config.toml
n_layer = 12
d_model = 384
n_experts = 16
experts_per_token = 1
d_expert = 304
d_shared_expert = 0
activation = "tanh_gelu"
moe_layers = [1, 2, 3, 4, 5, 6, 7, 8, 9, 10, 11]
router_score = "sigmoid"
normalize_top_k = false
routed_scale = 1.0
balance_loss = 0.00958
balance_bias = false
router_bias = true
init_std_router = 0.0234
lr_router = 0.000745
vocab_size = 8192
norm = "layernorm"
norm_eps = 1e-05
tie_embeddings = false
optimizer = "soap_variant"
lr = 0.00383
beta1 = 0.95
beta2 = 0.98
batch_tokens = 131072
seq_len = 1024
train_tokens = 541100000
steps = 4129
dataset = "wikipedia_en"
Below are experts of layer 9 (counted from 0) of a mixture-of-experts language model. Rows are named router (the router's row for the expert) and show model dimensions 192-255. Each number is 128 + 32 x the weight over its row's rms, rounded and kept within 0 to 255. Numbers have three digits each.
After each expert's rows: "gets" lists some tokens that make up at least twice as much of what it gets as of all text; "comes after" lists some tokens at least twice as common just before its tokens as in all text. This comes from a sample of Wikipedia text that the model never trained on. Tokens count by the router's weight.

# expert 4
router:128048141143163106153084140124056150140089170150120086165084085169091177221145137164185186073134166123121146144105116181144137138124113145179145142168096070114103114148136160167146092108118174
gets: " was", " is", " be", " are", " were", " been"
comes after: " the", " a", " The", " and", " It", "The"

# expert 11
router:152117157165080158149154071139114142114094107115131105160136055123116167116098095116176166160104167126096133133138135095153188100138138136158109140168100129142134165092159067147127125172126100
gets: "-", " de", "–", "li", "ri", " p"
comes after: "\n", "-", " re", " \"", " non", " de"

# expert 2
router:162133150095127156164128072092104134132103158182139140111101088140170179148132123055164088129151139162106122095142111081197148159112084142100106107121181110150112090130088139094087121114142093
gets: "0", "2", "1", "9", "8", "7"
comes after: " ", "1", "2", "0", "9", "–"

# expert 3
router:113111123133096154219068120108084189166089042113183158135133114128131153118052144110145101094060118157088124117086148170108128122135161169178129142125159123119139149114171168154161151132108122
gets: " the", " a", " The", "'", " his", "The"
comes after: " of", "'", " in", ".", " to", " with"

# expert 10
router:154172125130088111126104133103115142113087120152131088156114096127157121177102135114134083067088140147082127130100094115149161160170077142109159115107124110221127165143160181149162106117136136
gets: "\n", " by", " with", " had", " over", " has"
comes after: "\n", ".", " |", "==", ")", " =="

# expert 5
router:162145132086130122101107068171103204155156052194079145147129126205143122100089119113127139166161131154175118144120087111160162189138026171061124111088081165113160121143122076163098090140123121
gets: "1", "k", "n", "g", "3", "t"
comes after: " ", "–", " G", " F", " Sp", "ö"

# expert 7
router:144184142122128112139096188088162141110116103111073137120122115080109103137081152059124174089127133149142173103121110174134144096121099119146066207111111124086130082160097145110149103141158118
gets: " |", "==", ";", "===", "|", " —"
comes after: "\n", " |", "0", ")", ";", "%"

# expert 15
router:123103138065134084141132108097162136176174049083118121171093073086106148144105164073093111133138159125103088067135156146122100091095145151164101164139122064097058121144100198179081131120119172
gets: " (", ")", " =", " m", "′", " ft"
comes after: "-", " (", ":", "5", " m", "7"